Weights of a small mixture-of-experts language model, trained from scratch on English Wikipedia: 24.6M parameters, 192 experts in each of 13 layers.
Below are experts of layer 9 (counted from 0) of a mixture-of-experts language model. Rows are named router (the router's row for the expert) and show model dimensions 0-95. Each number is 128 + 24 x the weight over its row's rms, rounded and kept within 0 to 255. Numbers have three digits each.
After each expert's rows: "gets" lists some tokens that make up at least twice as much of what it gets as of all text; "raises" lists some tokens whose logits its average output raises strongly, later layers aside. This comes from a sample of Wikipedia text that the model never trained on. Tokens count by the router's weight.

# expert 154
router:139102120135155146125079091093145085150111136109140131133131106072133063134163069106114116130096115099128111128142096133104139127115103136149126117123111096169153116096113138157138139124108100122141132182146105099163115135116094151147164112158104158112103120153097123107139118100172129132
gets: "on ", "all ", "On ", "the ", "All ", "of "
raises: "the ", "his ", "these ", "this "

# expert 179
router:151104184136130134131116072117143089154111146142101159132146119102123112128140084120141125104110090082131117107145142169097154151132134141181135120136113091164126132111099137138149141105103136134142114165148088127150095123162112150151104097117141131092131097152098093108151099081155098118
gets: "in ", "In ", "into ", "between ", "of ", "on "
raises: "England", "Europ", "Ire", "England ", "Germany"

# expert 104
router:139117168117163129112077128132140105164096150127100131150141122133122114109134097153119147097081053123141107123156102181119117138137131127157151118164089138169119145100123129121128114113112113145132125164147105112165144181165078130142123121166123125091097126148102126122168097132134151120
gets: "to ", "not ", "would ", "about ", "than ", "can "
raises: "be ", "become ", "buil", "recogn", "have ", "make "

# expert 185
router:103067164120122121144085091131147105120118134094106092121139115104123092125125106131150174153125106104155117113151120168061121146099104164169152108150082091165148122130110163134148119158115109143160144157147112137130141143106101125147116117136130150131140125160117082113156128115142153098
gets: "ex", "sup", "ext", "other ", "North ", "South "
raises: "-", "p", "c"

# expert 72
router:073081165106179174138119104144149124128091188128120114128092092121128091119127097121147124154099111132116105152159123151093123106105110123130137087107107096122167118079139138136147128112097115159110110144167099128166093116132123137146097153123153118111084124155128102122138131115134109124
gets: "er ", "or ", "John ", "tor ", "an ", "ist "
raises: "F", "D", "H", "G", "R", "W"

# expert 85
router:094101148092147176147068108106143111149087175131106123133142127130113078158133112110124132116133084107125096122163164129120118117169129114157156110164115094152120112116107125157143134134104131125143108113146063117146140149116109155106125117133176121106124132187101106126167141132119152135
gets: "and", "ay", "ain", "ard", "enn", "ell"
raises: "in", ", ", "y ", "y"

# expert 124
router:128079169148148142129079102094127098138133110108119149140121150105153086131105092133108135131105112114156102131143086143117140133150109105128142123126108086165148123123111168146122162098126117118091098147093096104149080119123115145175140080129175164110107145162148109137152155117161138114
gets: "c", "C", "H", "U", "up", "disc"
raises: "overed ", "place", "ities ", "rown ", "urr", "ateg"

# expert 169
router:137102152095175172107085128148163072142135139127126124134150117111103113102136079156163137090091094114155120125132143166117104079142116120152147103151107132145124113108132129137148114147085109190106123139102090092129119136160105155138116128093149132110146141168122113121126111090121132104
gets: "ic", "in", "i", "ari", "an", "ri"
raises: "ce", "a ", "o", "it"

# expert 88
router:118121177153127121120134093131125108142089151094095093128111113126141092131165068138131144125129081146140100120133129184127125125111118165115119126118085117140145117106115124148143127116115123141069102160172109121132076147165112133155119107162138154110108140128090089097136152084136098118
gets: "-", "more ", "most ", "me", "ly ", "we"
raises: "developed ", "attended ", "played "

# expert 173
router:111085187121129157153123128130160074145106131120111132110145118132108066135126100162168152147096094119189075123165132154111150163145113134126162113143113122163146096083120130127141139117121097133113132122134119094116112144140085145159156101147161125110130131147128108108167140116126113136
gets: "8", "0", "6", "7", "9", "5"
raises: "3", "2", "4"

# expert 65
router:141108127170138134133117097114139111152125125116116136112128116120144101124135078130135135147066080119138111121143116169116124102135128096148145081156129138136130093133140091128155114100103115143069127144162079093158126177171105143136097106098124114122114129144143121096193116124161090133
gets: "un", "Un", "ir", "pos", "not", "after "
raises: "ited ", "it ", "it", "iting ", "its "

# expert 191
router:111092149108139126136110111110108081106136123127099098103149140101112090133173127116120139161116108135116097116168137143110107128151111099138136117151093104145152125081124110150140127129078137151077118137134084097134108169107132135119147103088108139068117126186138123123145127072142088117
gets: "ur", "ut", "it", "ig", "end", "ul"
raises: "ain ", "ning ", "ly "

# expert 121
router:123101172116130132160129108121147114168089122116086129120126162133099092096149082157144161165092127118158127147143107164091150108145102126143162141131101117159128129062128107155127150106104149136110109139150108101120099175130096170140151105134137147108117133142124105096180117114138116108
gets: "1", "0", "3", "us", "2", "4"
raises: "4 ", "5 ", "3 ", "rd ", "7 "

# expert 113
router:086118140115159176146123126121162114137123125112109129180108115114127090132160103140119141129079086119136116126141089152076132122137133126158141101112133115151152097107106145118141165106089122145084103177176109109124147113156122126140119131130180124116108122147100099116169092116147092090
gets: "ation ", "tion ", "s ", "es ", "work ", "ture "
raises: "of ", "in ", "they ", "and ", "on "

# expert 155
router:131113143103165153124117079157136086179075148127108147126119133125099092131134128106160161121106104116139118124162127163106133118113159125118124131128131121183122113124114130143154145100103096122110106154178071105169093133154106153125100096127126165119093111160103134121156110103151113099
gets: "In ", ", ", "January ", "March ", "September ", "June "
raises: "200", "201", "202", "199", "198"

# expert 164
router:135087138136175141153127129127118117170113119125106143154132147102136101149129096105182131126093068146164130119136095152114118125131150118170132079081083107169115147060107120128165149129122125162089096130137093116136093131103117113133122130119132146129124120167131098113160117109122101123
gets: "ec", "fac", "struc", "sec", "stitu", "fec"
raises: "tions ", "tion ", "tions", "tion", "tive ", "ted "